Experts of a small language model: 9 layers.
Below are experts of layer 3 (counted from 0) of a mixture-of-experts language model. Rows are named router (the router's row for the expert), up (a neuron's input weights, with its number) and show model dimensions 0-191. Each number is 128 + 32 x the weight over its row's rms, rounded and kept within 0 to 255. Numbers have three digits each.
Before each expert's rows: a language model's description of what the expert responds to; "mostly gets" lists some tokens that are sent to it at least half of the time. This comes from a sample of Wikipedia text that the model never trained on.

# expert 51
Nouns after articles
mostly gets: " an", " p", " c", " m", " g", " t"
router:145166126090121118113173160166118107161149141135169047081139145091118121097136138124119056108084104142122128091163063158184107112088150088150053104136102114151168160165124092148139148117076066083091111169128126126055130120189091156112111183157129149127118121175183084208160129119084152140138108097151084107123150113127135104177211090105108135131161147154172175226141089118128106147096079096140094154121131134142071111161125134175158134155179121109149077130116151174142149079101115191099117116094112124168153141107118112119146122185174085153117067110124117134115103106117156106
up3:103080124116137100132116135193166104104106123130192147084195119131114136124170107143134119086103109147135106133103088127139126123044121124164160188114154212171133115119119193108155163128084119126075120157102134131114157123150095110113103168167109160097144138107154115138165079104124124121061164135176137169142100114060101043119145110132124116147164158106168126164159080131096158075109120132128096131159086088113177144145224127093134130157131102151131107105105159151097164146170137139038120070126167152147177137107073092113092135205191120170153146074155127077097127136148120076
up4:142173123136055121114101161118132143160153162129144155136169133085146098100165095122159140106100160111109119161145100074147149181121098109069136149163074109152097068130088105129158101115073134116098147163163110120184077135107121136174113124155153115110119166094085155145111083140183175134148076105166067113164100224194109157143071127175130111144104153143137189112083089167180087151188104117156128098077047160119157137113121128143113180110198089141138080080153155159102156123080147133132112149144097152139152134125135091161151114094142065182152114104103129079179078122134118094
up5:136114142134088126167145094069099079135146141145096126135108127081206128152077099130182167125148187139046095162130140150161111178100153154155082096091107153099125164138078132081096159118104121100110160133082105095056090090166099107191102172152180126113080100154188121129161119167097188117146118117138066153093144129124192132164136129114115082094174171169161114126113160110152109150107126147177169142111117133170068130125122133126142114144156119152105146101103102190084189141130172145178116141120154102098111181142140147109097058143176125096114054043140163152112130117143120098
up6:128155187070149100076122120151170164113081108140203099186138131056127118099188122093160076188156155110170127102109086152171165119120174091117116076113131146118113160081099092133163159134133143124133154134105143140135124113158094125119122100152088133082150104074092157087153050110075156151147174129075099108155115134148140197064174139127174144123147138144117092149111118153138113146053093140150118111113087149137183059148138151141136149094123151060126112089158097117175172183092105090169142148081138153102100122109152127159170090072117199117130193118140147123148137084165131167

# expert 55
Nouns and paragraph breaks
mostly gets: ".\n\n", " |\n\n", "\n\n", ")\n\n", " d", " =\n\n"
router:178152102089067140102173116141121102155119110133156062106162112120139063070126090148086150127090143083151181143168059137062121113135137094099160114142103108087131222132120094175158146183107021128124091160081106131122120127095101107157122134172083102150112108183175092192130180146095148104100134163116192167074095100128159151193164099169184118148135201131155145115133099061115108135135136140101091135119129121118103138139120139154153148152140166089129104152091145149138123107135096113173074172114149150152159158098134124051163138150152125117148099088107105098120086102119168127
up0:095079123156168147125138148118129138132148108119181154145074119142149102180150113100114176161150130136137135120150125116105068155062118137182157065102108175081092136125109126098162099139137166114124075117191101114089080084063203109118059138086161143063108109108070132125124181194156148127105105090154129122172134164079088195117137155154152121145149131100145120098163126110132172165155154100140122202079131068151140092095114095166121089102130137151136129125150110149131156133168145166046158114148139123145122112182163116141148140091136208234136102134110147151109137125183128082
up1:140135089077122150124164079084147144111092132117140045123140105148200102110093096097143168126107129135139135160117097148100158092125098120108135166101136155135129151104165191131135169163100140140144109106149064087078104160081085130135142161153070143184167113141154195102144149091169045100087177148106130152099143098133121195093131102126155166126165131120104092061097105191147150121139194080073076134114141141111100074164098097111128116133145163091135172170149110152137113158151154088143142179149126054112132147123150146078129110113122129108140107068081226108171127177123174125
up2:124130142137123107170108133171126183114141088117112097109138055094216114137185167176105182148100076141141117080176094120089079117168143167168140169127114134145089125093176162112100107133143145102182116149128074142142110168130162099189120147119145128126167105052183110130133122121147110131122123140115073167161125151129089125077097117148112104105136199085071108108111125106165086110135198102174147104077114151104080218166072204140157093127126172085147137097150056078150134137155094150094121128164146165144130122122088156097134153168127093152150133120098094148141094146097106068
up3:125107160154137174110080097136107178112094192091159103105104123122146130125120122145106149126111176140139163149134125086093113167166154153130150167149180118085173110145122129153136096086089159134131087139075118106138145079111058174115161104126211125106130069129104113165157114141076149174098143194089097172140153052080104156118109154170169112122135174115136138159126204075105129102128097082084136089167115140134146164076125077144094154116120154214111126138125085142097102123182121162190050156131185136130164170115123147084140174173084151110076110167133097144118083115147091096

# expert 21
Function words in prose
mostly gets: " \"", " he", " it", " they", " more", " who"
router:082107129082092156126182090154099130147111127134133104119153116152155134122146077142132124092131082116151075123151121086107124074152073116122065117130093157140179133128177089112106125132130077130102113171103125125139149148141174108152189145168124139123146098091206108148090207194105155143117110082189106155082125122129141114150128095131185202158188159134120123085169098134150179218129130191115134192137138143142042074150107134133153131149154110131132140118104149098103099137127107184072137148177153153177112118059105135057111140093179117125080086103112092138102095104074144147
up1:126096141126117110110154185114072134078113134130099114108076060118131129141156083144150151102131143068090181080115132155076109082221145162136146147122125168124160121087148153146159191084102151113093125130143136099109110156143099123073116127159187137153113127109125099111126197144100124095171132068171103175168120090134147162121158172149147111161155118131094134143160191144170075107132173148086090099118129119071079159162060112089087144122154140140120094140130091157153120137061129114079099130162134213124139112171094158112137157158076150098214143181168192140150177142152143114
up2:162052176083177166140207105148123072159092148107117120189163097120100113192155187151129098096114144065129133144149105117130131106171123198101079086137149155177118091094085126104114134078125187159152063164113143128124071117132114105108170115136191137160204083196152156121134130084117096101123161114136120099086200116126112163167137154142093157102137146105124142119107059129101104126143081160096093122168122166179096126120159162121144141066116145196146124082086132115138111135115137117144141112169171158136109107092123168127110132116081133078117161113136087103078152185150167103
up3:150134149156118120139166130166158073120135153083145077163136155103159090136170160093208118138130117080111123229125120131108102183151126112164107134116059132132108127094108164123102166138144110127091085119195087100090149145116232114155138122114115119121135118124111133130114136092043127180111122105144166145151118074126078150143135133090108151101152119149105082161138089127113151182138074098201102167136118146115085063127169155096151091133081107110160138106128183141106039176132115135142143120126160149149118086109095208132131089085178145106198136134138153185113124080156080108
up4:139060130191134129209178107091078152120112115141119190146151111104144071146115099083150089103166130122145103145138099145058133106138123190139122117138038113116110143139167099181112136175173116142151118206105172134084153107148199134086126162159125087115107143145172179081101159129154125143142129119140153124125097138069105102118147168109123162136142137156169194113087133126141152152142138153077161172090117130138168113163135143132154084140147096115097220090112118121110075140093136151133074092144129151206140125151117140032129215133158096129112135143103097130124135113104120060

# expert 38
Common nouns for groups
mostly gets: " States", " American", " US", " city", " British", " family"
router:116152107102100132116166129175109112171171143102144097083163133135114142105137058163119149125060136146132111119174126112118190073101103114173099136091100114095138141161104029166133127139119093114110109139100111123094135164164150092167124179126098141148130169202143091153150180127067125074136108141157109165117127093153181099167166057135190200141108130094167153130168121117127092174084165075090131176132137132158103130164190141120171115081122090081138066110104103123150109107168124124192180111072105130128120135097123081078130177169167121122131057145116127146129095067165133142
up1:141154092178110157068101120054106080201115172153113134095132167144133117174132050138166092152110131187096116162144130164113121102111098148182093071111118072147152155155127137125072185122145164066118136138081149133158160113176166149122137153117078143152062089113150126133149141189101059109182104060104110131115123194143167157136073100126088142091153113183164146137124129118118075143110117059132077139145158121157077087152112095131116134169187123114100127172166073096102137133113149108204137119144128122132105177129131152136165144120141128151113087102127085115081130130149174065
up2:115084130149090102142200138147086112123119116110129154204113144119134105144136144170138147151032138065102109105129163128139162085109100135136123124165154097128026106153138121147164150090132110056173189086100164137068123163148157112145107194107118185149175109140165114161098169213124142087105128179119131219088151111132184151164150129081119129103075089116216132121161150110075106122087164130114188189122103095133159129151193153094152130081120125099103108120150137108134141129098185148119103141130151125132097140157119113060115172139109116097143114123114125137112100091153117118
up3:151143120120099154095132169147138145173147151121152118109078132131166092113137110200133161190109092103139128136150215168078100134172103120163128158165131101134175118130127153159124164059172117121161116111174101116166190103167132147123168077105123148079077111158149116140200169110098123153127134166129138068101145095125076123109132171169124141100160125092109078132114067219129099154153162133153040163119109107149161158111093130151141107107124084123087091125078151135128082132149091152122078105142058162088153053177149104113156098141073160144069135114148090143151144087112150073
up4:160083190091091116162107159154110176133166117094120141162136154122193097182155136105123121151049151085192131139181138164149169161121118157149098196091107169124110077133128149159173091118152068141129102151156114112129165172151091160132145111118121145157129116125101139108139137119077119132108157142163152144130139079130091169126071149124053136137088130104041129133156122179095092098171124175152045149093204190135144123114178178115148189091108105165100143128169133141069120078088101138116116128097090171140152104129127145192114106123131085131164108105107186117111101095143120065

# expert 37
Capitalized name openers
mostly gets: " United", " August", " January", " British", " American", " Q"
router:121113170076120145151126155146091129129177136129162122113123141123095185132137106210153088124074111111164174109142103177115172102126104112148109085120124134124153196111135087101125080126075080061095089142118085111116142131151116151125150195201140071177134154182146096141107165093096158116114139092118189208073089119177126123145197112159079155121144078141136178104149115119117120127105151126083136117117149131144134163212162090147181169129153161117146114178123083126138179053126106100115101140113117116154141135081101118073122176125115137128139046151187090132118091076113123165
up0:139168135121161140075147127158115075097125147183147176170159053083112167081129071174149104107131128106129154120125145088138103129131194153108105134065161190108139172105134153135122073153138113093174166155184139163140178131102118168136083113184105182138088152165127158150130136060130120140069110121146123125095119188072125083058169213146135142107106109105123104094123092071096126123107139084077129100110114127144145144180130150147155156126139121103138164129077093164117164094085062121123125114106064123108145121087108097169125113186101118160128087128124169172195156092082098165
up1:071124168165116139131159139157166101139074142150134120116127122080127165124122140102173125108174175127139127174070096075161107112174143121152167109122136167126104149133171143167129141123140148069124098119087138142148122201146185139149089174146074149170102123129133056034163159083137103109113152113063154163136058118076109185126111139161115136035125186106152159099129110089141143123125214136115085144154171130133111168088095165141096094131127141104090098134153081095121178185161154092135103132179146128141097175120081108143054164103105076097150123122137135118155148103091095171
up2:097145176106137104152073153145138166139140179100191171113070108146147111075110096116167086076065114086123181122135143158111099157108155099128129159166102206117136138169169118163123120125134190134104124173140106157145124137087090090176099096134159160070138116158119121083198096112142156133156163132189160158141123082137114101134153089103143112156128106110147099119154166154131099178120107106004094136080129126107131128177044163103095146170091184154086101096136104102094124168095158148131177121136065121109107134107100087108127119122144193121131167142156161109180098095076125120
up3:094070172129153129115111132127119083189136182121181159105211091160082103096139112115117148134135129100071105164147130116100126110116138161226162179099189124142160164163135148099170112156115119120134120102168124122163171105084126133159124099109117157105130159123094129133087051071120180041089121102141150110140129120132138170143152087096130115159183086166044131121121188127139151108171123095125161140096108157124171192113118138068138122136136115122092188177123189132091144099120082124133092159126110176119090135117116146126081073200141097126168065113140141125173154147135092082

# expert 54
Modifiers and common words
mostly gets: " be", " also", " first", " more", " been", " other"
router:119127069078130180160157131169113156151103078099193136082138119130067131138093096152108134109139132140185193120088165154114087093143140119214104123136141072146185143131149073147108161113107147097072131143130115144091147121150096149109120125127129147157113113135229076145180173144124116008144103152140173171080092108119157173150127054128168136134141128143152146179134094146117106149077176121123092156160140132110148177172098172139144137117115120076143068176129114155124168113114092121085125122154123128152151116133092109114139136130147122171040102115083108132071108145069164105
up3:102118120148124165126099117155132111129113114120145141093145142118170073140151102135113118127148128151121091092087154194140127144109111134159112086093134076195145034161082066178126109152074086084168107117082119136068108125069174114130152143138146152066134116166100123106166164144114129096117176081159150120095129131139126140133175109100117153015144102134127121132113128144112173138113139131170099051111153119083158138160130135150102106123145176088144179124173140169150131208107130141141222193175094136126159111134104112180200106154136112178144160070079144154077135099147089116
up4:159166099141090101145113148113128172120077114111189120074105095111137133137110123035142154075113176167133067120124096104126035044138080097096138198221065129140187151101176177129139119110180125140102113117079119097132123135069147117138152130160171130121153101171094107148086152147124119185138118138145152097128172089166084112159184196132159137147105096107146156106138130122134061171097126177094121142108145057153171117135129194090099165144103167203104156118167126131103145110105105185106128152114114164111113105124146126094114127121138137142112106118134151145131085123121172105
up5:177141142128184137181044120132124153178122138145113145140146116146188131120131169125097120081098063128109165127185144167116099122091128128120123171108187101133148155068101114115079135122091081159139142097094095116123124103184100131132144131136149086110120098114135117130155148121099128141133148171158104140125115147146234080099124199143102078178074111080147109131153149089101094083143153135124098111095135132170215114150154124171132146131155124128116146152147137208151097083163145125090157053130143076146093120080126163173083050146068153122129106061126122111178079091095082105
up6:159157068169111121140075152115113172161081157090154118075113148108134145121119132165110169195134101098083190129091127095117139180154152130176067109153110099114142135156191157171121092163161094130080143127158107151102191115124150140087154141145144182145080091151197130149100152122167182110150165120139139129060104074119100115129169104093115173069168100177080108088058104128118165119172144124103113165154132118150163149132127121046152148181163119178160181116139048071119089088117125076126122114159194104126155123128119062143156106099158144127095134135124107121146113112095165121

# expert 47
Copulas and list commas
mostly gets: ",", " was", " is", "),", " be", " were"
router:171126098070139130154164104164130151119142052129159098126152175140073141115105080112133102115104155077159114137096161125207143133146058133139140139095113112132118131151205109197126149125145137061100115167156074198118132107190097118124118106145116092146091165098138134122139155161030140141059099128156137139142120106113141136137140127130102149138130155167127128172193116140202187224122133132127154086128132148119131211176137120194100134115117134040133102145077133153108137148109111126109139185143124138163118158132146115133148158131118108095115088103124054136102101129040138106
up1:147071094176041147150178145152139134129168133089118139094150146094140169091176085105123113137168134143104066156102092146126152175186183173145114106105139163130083154162126100139170121060147131194097083163097093107109144104151116120157158111110047110133141121172098142137207071153099194124091224127101102115151144196127120123161118129129065139149121112092182110109130091159109129170118161108136132106163102159077155121132125147142124124084177157082103095100112125135115141176096072131164118178111089131133126115127104176108154185076114139165104141164157085099079120084121130142
up2:102139193110170147064166118110114190132148109143159161126134142158160130182085131093104151165139143123112125090066149122146113145113159149121079115125149103130115136100152091069102188140099159126177134094115138150187114126160107106177187108111167117154155132136079128092118169148158143172098133067129108168134098155113122118097140150180109143119078149088189084081141237156118109109129129113125171113108171185032103117187164085115130137118111101091127048059132144131172138159084130136126120096171121147114156111128143116131032105141181173073148111134127113112152134105086112160
up3:117053162160090168061064137126143150166126076128121120122170191153093164099135139155187087084184145135122124117116095109102136138046064104098088166147127093144119193107168104107165135141154118106096074062117148120091122126120150134136109132080163133148119092125101141126119146128135189050174100187153082136115137185175121114119107126161163058113180125151132165127081125107189140147151094128076110139165153114119105155104136144130127100160100186069185111123160105143084105130104101116161146112150142152159110169084105162154156137114097129154102097117096145166191133199084131083
up4:111180129115110158118161188154175075149140068134121114167103172127113157063105128155199118205214080148103131128123160118160147181101104117111106119072105087164115117103072165108115129130134126153158125118091095189098090168130172108159152156099088135151175113065066153159105121158116129143074124128109080122110086126094068110100126130113147163126115107097110084142144139122131127129137089106147085098137144165126134153131111083158175116141117141063155133172092212119156141127145167137166137140132139046110079175122117089160052116140196105135094161098171104151167142171084146147

# expert 57
Word-final suffix pieces
mostly gets: " member", " York", "ology", "ville", "ić", "ators"
router:087223171117144172128150161152136153185148110104145112101130140130039097098120102159078096144104140086158139074186112136137209142163068135139149105107097093101156140158125072110156152133093142105157073144123115179122117098144153102132107117153140055229132143166116149145105119129150164123118091149121078178157131109157145158142161106108094118158147127100137137089181152135163167142085122062093098084104157137178098196138119135177078123075156189099157086122099107095100194101140085107098134146056144139140176109130059104120163088114111149127142142127126105120129117134104134159
up0:102125136127189176136036139143133150134105090149127190070107131155155126095106117147133151062075133104143120075156140110110150146130105150102150174092109122172137170208205149134127100155186061141098139122116147169115148125125061164085119096134144140198130153130141145121132047110088150110176099173106116147120215119170171102058117131132116164175153117119103114118197118122058159110124159124143146130088175127089119156104144187114079116109108121141101103106078149120092118101094069079116069124092161144138147145122140096102090151154102106115126162148087115154151185153100142159
up1:104179067109062115149120147183136152130091144068161136109114115097137126190176117095118157147221137098135120175190183109152115144144134152132139167079179106116151088111137135154195127090098129128127129145158129136138161124084136145138100164100111114167103082136098152149159119083167072104140164142133111135148145162078163151125159096100071096174187130145124178058093130141180151113106163055099109147121123118161147127078134153152016053121096117151105083109178149150126149151158111126156106133131109130129130141145098116128113150154138176112137134144134101203113139080188114049
up2:097129105095125083192213166100170093127138141128120116176140148105106161112152089116111158062145153090115171102110112159065120164147130061147120114065151100132096184130185127085128092116142107130142100114147129160119096100133165166110193114113144118128134169130166162153207133165155136166141131144043124169072093137150117112129176124148161123140129153112126163086135146143097105136122146164080159139165175167125119079141144128128114118153079060098121174113113151087165113095089126158083114103146133104099164121172107128184108136067091079184112153120104188056205082149094144089
up3:118136073069109132171051173124169122140184069122071170130087149102150133111114164110162176100141076155119163098116065102159142141124106082130134154131085105128149080147168076139163183119147112138173115123113128157154142143127112138098117082115079166125162100157116147117162143105095084143129125129102095140119041108174150180104145174098161154106145196117128130125142110149146104158141132106110094142185160060117106140139129130135113121060156103114125124140180069066172190151093163151153133142195127122060121165073092117194113132144190159117107120050106163105133140169083139131

# expert 53
Capitalized name starts
mostly gets: " No", " Y", "I", " Be", "Y", " Har"
router:048106147099159175119130106162128138172170164063152109113138125142181138139101086174125135077100162150107073133048149154132172065181170101134144092128127191038126109112149106201158116133069161121122124123118073144098133159113139106106143186133086132157132111154136137139111155132117176146152134158139178155083092093173122178147157146107147130157149151106166174091122133126135097171100149074089112096127122164110117142145150145175156155115125115124125087141124066111155155211126094146167171135099117093117145146118158140108148085090176066089124121103090124125154069062127106047
up3:135129188136102125113149117192095106135105132053149109089042137187131139110178128074112161126111128133133101102116121133141104174183186084073171128164162168093176110131178105165154089116104111131138137138096090129119093170108090165080127137120115145055168098191128191080151127142068126154091146114078166132100136098138086111150122119090116156116153106142176177129073137053141097159124146071060104114133199124146112122150136125140098110136136140175137129106128135155129135167098134117154127151146150120137129190099109177135108082174195097138112154143083162121162211087149114185
up4:133181123090145098114153123159129159103141106106108151130096089201120087108077074115136147098158209165096114162197163080066119128125097151186188167126126177151088101153123134109193091115129150128154085128123095082147101141080068125111107160102108150112084093136104131131172177131139171165182137165109074160126145123130094105085061116154131111132173122170138159114085128132081096182077111191158114125151116160133129148106163168141096111129146109141132097117144150149093123104145152150099125127099109173122193169131155140104116201081123132115191165126119159156122117085074098029
up5:071091117099145149204108131124112155143096148120183141143133129086153110117123188164104142094153097105191108156148104106126106114151149108115143124094097105138127105139127146135120125081135089157137168074090193131198112183152139187095122081145147115168110050142065152084109097111085150084100116184174101073150081129150166172117167165134082125169055125092042132062154158185144183143121117124158135120135144106093121117150090148164160128174128086103171119135154156070175163139118117059132116163168130135159143143115064175166156163104131120103111151160121133121181151131141105090
up6:158138113096130156131120121116138137130110078076112084104133134125127077124129110147122129178132139108073122175125182142050132119114167085116146166114224114137076101102150166088203139092160131153093174117106151095046073143154117131137101134148129173096152111157169149174163146152044149071160135132156120125109137124117119147104202105117161151148167100158153113115084177091123086158101157146120191118214090142096123134147074111086122143139178129222125137106146105151092091150116142106132109138193213161147073114155139108089125114154116144131150137156145123075158138139129106070

# expert 8
Participles and ordinal modifiers
mostly gets: " not", " first", " more", " only", " new", " used"
router:098159103094196138145138110148097097169154123137143082107156141105133127137113075173098131107082091117131107154129119078146121152149145108173128070115097074126181135145163138156130137119132150067070155154156103107122160160201144158105132172137022083169057090134127076128110154127134157074122087142100085159122063095135121123133135137143113174132152153173140121117143121091189128117116217112136108103168198127111109183189097169133164154147108124096143081116139151086151204062177092074129153172137127137132169149130129114142171141085154132147140043134098140170114113110122158127
up1:117137163170107121111123114094105165137178142156126112114118060154099156080175136155107150166113128132154128101094137106158122119123118178121153070116133164133112144117167119146056127148138099157156209130085130118166112082138076161178130139144071162144105105121088081109106162134072188085155161106219125089123116144095127124162103195169188169126119136177111148136204147195134121132075122102093225133090111122132116095116081150107158158098110142153092132134116118155138100119145130147078149044120158160118104126136151144170112148116191137124142144128131166099097191111094040174
up2:173160115095080120106124177091140105122118139130147084123153172118124138139094134143158095154135097116134063087158105163149117133154124087105125100100090133166074102115178156179087082085166125047087147113111148051076138211123115137116191148155188097094099117163178115139087135058110141121098132141160149111087143167214125136142135214133141149081107173165096118115148082121097052178162125128127104097106095149185087111135162123162091113153136146140114101185106129140165127124142135102097150146126075100154120126111180192185166173150117127144064095136103132150100142156129137143
up3:098114131124147106102133139145074107068100099129108131165101138087140154120130176113073116158160175112095110156114156132116156145167079215072141117121143101098110132119111145172091164134183197181134045098139107171125157136131076111194105113141088069163182093127161158112156139165173144125125096147096123133120113094203063108158079141132173182124119152149072075140103162167137135128113148144129119155094176150113103120092118098119132167167117127103101157161143165097098076139173129086116117153118154118086220155125121119123148089060113170093165112110145151137194133104060158098
up4:149206121157177123138055148113144126140139152155093104157155132133194152111099132103166118183129143120161175078145101142094057164149125115129193103106100130101141171141138110098100164155168054109129139164159176161164125099212132119162098178112119126138106133126121093056141129142087111173098108124079126128188086105133134122144098131149186141100087147137123072096127127080148130120120183121193101120120201092164162127196165109118129154157083109123130147139148135115137128105174096093185080066144097138166104082093159100153168108149096118071128077143109169182072155148104117129

# expert 60
Colons and separators
mostly gets: ":", "′", ");", " –", " |", "):"
router:166115099123120136117134090165127116115164114120129135140145174126133096067060146128106103112132137124149071116086175065110171097152072125162109070098122109144194127154139118130162171163101060144073133119080097216124105121114160069043164137151100122134066110166116125125126160157142131066097123128199137151140100125147134134135173119175103146133157103143141106132152133109087166201078131154096139106138167126165126138165163184131153134139163185072142128102109163113124132127104134068164164190111133093127058136132140094107135108084116109131140111197152097216053092112107131119
up1:121112096103127077171133147155102108134191121146141187092066091149154129141138134120135202079180126108055154087142140147119077042103123119121164157180125135126151143067117155120147124117117140110196178064153137102105150122110104129090124175123079116125087134120143139135109096166107134106124104125120204142109079125164090118139170126173148129138101138087147103153116126122065139170047081110141101076123197138098154084132129107123184154139086163128127161178157137120152136131109159100076113162176144142128131183155144130077149144119067181116093143077021104172128137154088120125
up2:122077117144119171129112130110132176127136120087081084111103079117181148098157066148151147071085067204140118159092167140160191174096097082140110132160137141117177158099066113083141103158140125102162171129091157111053090145110131174090116094168130172123128138070109092116099169141095094133141103135139109159161075199168120092115143162145160162110136107144149177125115172120143090187072168103135122084133156140079087137143044187124165119111186103175109118092123127127144159068131152150154125144158053123109121138115149142158080161095140167099091092146138141140179108141155143143
up3:145159125129172149160093092151120125034118112086136123134176151140140101179154139083123126159119143110086112128138123126096126195153123114121150176104076109130109136130186097141122076157128125132150084135086104054192163122064149130147101150086203110169082126151146092088160116153191158055128132121143165114128123149112109137095135149122066111088181116138123114155097125146112119196143123169121060131117146120189136130147139137131073154091141115128125101181088146167049255149116159154125136115100152174129147157154135130135197153122125122128152119118068155189137148120095099098
up4:093116082132235115074192109159161146123096137126117150149169123128119137121096103112111046142141127115097129138179136184116156137115109155131075100127124150111172084130195143132123158128120148087129143129159146133085183089112166156141131100098185097158160125129073113131136104109126184102127153066142140102091132158165117183126059074107135114137108127131085050063148090113154149103060203090152183121160173139151054082093152140073117122107151152138119071141176104137111135147118131138162073064178135137195157145149162107127132116146119131184159165146138162120111150119156139153

# expert 43
Capital initial pieces
mostly gets: " C", " M", " P", " Al", "′", " p"
router:147150163079154092122201093113047140156179139123176085130112132130075147115146148140143086136104142119124096078098081168159133086091074087157072130151086193121146149174139069174134194158093125142093084128126100092149127155194109136109098186151122097149074162154147128185124133122105115126114130114149152165085102096125184119153137100120120163158141082160178194130153091107139188145161148091116137046166163120180111109160171154144126144130151146151165071136100118115184158104140103102139091131101139139150178061121115116059133170108172130106115101150171128159134062121117130104
up2:162083101136084045148145175148199149114160072102120180152147101132177170134125148197115132091110128124092185068122136140104081106118073105173191176141076129115133160114138132144131097064125127139148118167102145089098111152114154104087150065129186120193113140122168208149111111079075149139075148096138197141144119068075147109142162088125096167159121117131127174182101115131139095135157126123129135129138102084124121113113127144112094131140145128133118085167148154106117100095119137153099165097115128119165215164085102123106030145131155129205108104154152143094130134140114136080
up3:156098050092153136114136144105137112116052154067119121117067145111104127093168149111086183115160169103164156112136095120088118028100087141119129150109129179122141140098188105170165116105114073157124159086106130184173121112104125095107110109164174141114083085152137127156188136145151114092191151137172086138132236112092187141074119175098186152134095174147168137121149137140133136076158152139078077094126089133132139072135081085126132149124124138166161162152177091117112116133091072098157142147144135134158124148152173066119121154131118115180148144141156147147117153142092148070
up4:090112161126104167137164175130093151100143128123178153133145101164122186148128106111096159157146074148097077086112141112115127139109103134093091165114141161166128142133184095158169163067144174107080087175192152061120137083096137139082086138116114141109126118098101087111080102116133196114163089081151129133126093153196149078129107132138172143113171122128177154199131125134128171126156085095089101138129142081177128179124086067107115113110105158151077050090150112111088152142100100145114055156123134080093138112126142166126185171151161093131138154220154151124192115171135108108
up5:117147102161168135091120107088129154105124151117164152130116169107063054077140097163132115173114095121108118122120128078140110097095126220139148103093155161100175097184139100137171141176163112099094102134161141075166163117099090126128130103165119064146178099145085100131157121186108107143095122161158132231132116118119113189144140095149186170111127142132147081143133133108126203182109115084116138110165121116097068140121100134120140099115190129134099081094115116100161172154125094120092178071113107150116137147148150164169134160147153140077201122075072079062161127177110119159

# expert 0
Sports and events nouns
mostly gets: " first", " season", " km", " film", " game", " year"
router:113195137096177139155173116180123118162150127116167121116142158076128109154100143126123086165079116125129171133154110081136130139134118150137135160148079097149124140166149068117137099130070105117090181168121107153111162131141100117121131166118098092184063157146131137126142112119126138081119081148096087146092063101116115160204160012148089125123149137165192219107148088139154153152125152043115163175101138110141118133163167150125133124073130132052147089137145158073113110111099088124104139173110109158153153124144132103105137157171204120164159060192076124136109116080120138121
up0:100172164151128096110136105090165146097146117118157121091084196083143100105040074162188121147083087117105161151150139092125118121095138108107155110163099064145108161115187139140109124075091107134116155130164149194180137137113157113108121149182141104179101123145070063178141141115138055143125083086098119108104068183119094173165132065168090141103107115122160156083109181174147144145148136124162198175084169122106064127141152143093102195139136193126122124201132139170134096131101162123145103112118161105135158097163137091099116099128176127094168125118131144136148076126150108104
up1:104155096103205147169132131172140160101162171087184146152157090045145106155144143169139086146078148161132150167156138113097157182173133118123120146154104096158119098147149107089090137132108135103149147132141117128113126158103139136156153112167115078124172157135147183022120180174185123132165094091113099091144111067137177129153201135093099104085139157104126119044126125098125162144130089077151117151143169107123136145133124127125161079118131146105125113146104141084124097148099095059130122093106034134170076133133173082167174146169160066128109098160118114097146115066133070135
up2:158127146129147083134154084091120104174130152077206070164066121117094099119195181123106153118102142184178065134137118137139108141193207173073096120132144158130053183139149142108115096171124136201120067141154150135114133095143165107130136129104087156120153172098082138138129105168097131138111106091145113091119129145131118115096142193143118136134114164122188124109104117125082130100131078107096103169066172171092111128137107134156202103107091175098156146104105170142170080115099151158101165124096079149142141106108160112144088127150119085095143165191100167139172159157058159137
up3:096062152096191105162154113194115155120146165196149157154165164112128105120133090152073150117125123120136106102115124120152175099093132120150109108204118133141098115097132181165156130152131165135099185124083143101093117108144149137089086165098142165108155144074052130121154174154130141152120129084161123170095123104105127099118070103118104109104138113136105176117142133166107131187159161122191152163091074169101147156144172155109116059079106211117157164097147117156095126086126186189146155070129046163107107104105100086103090170102192111180107121135130128133080165074120119119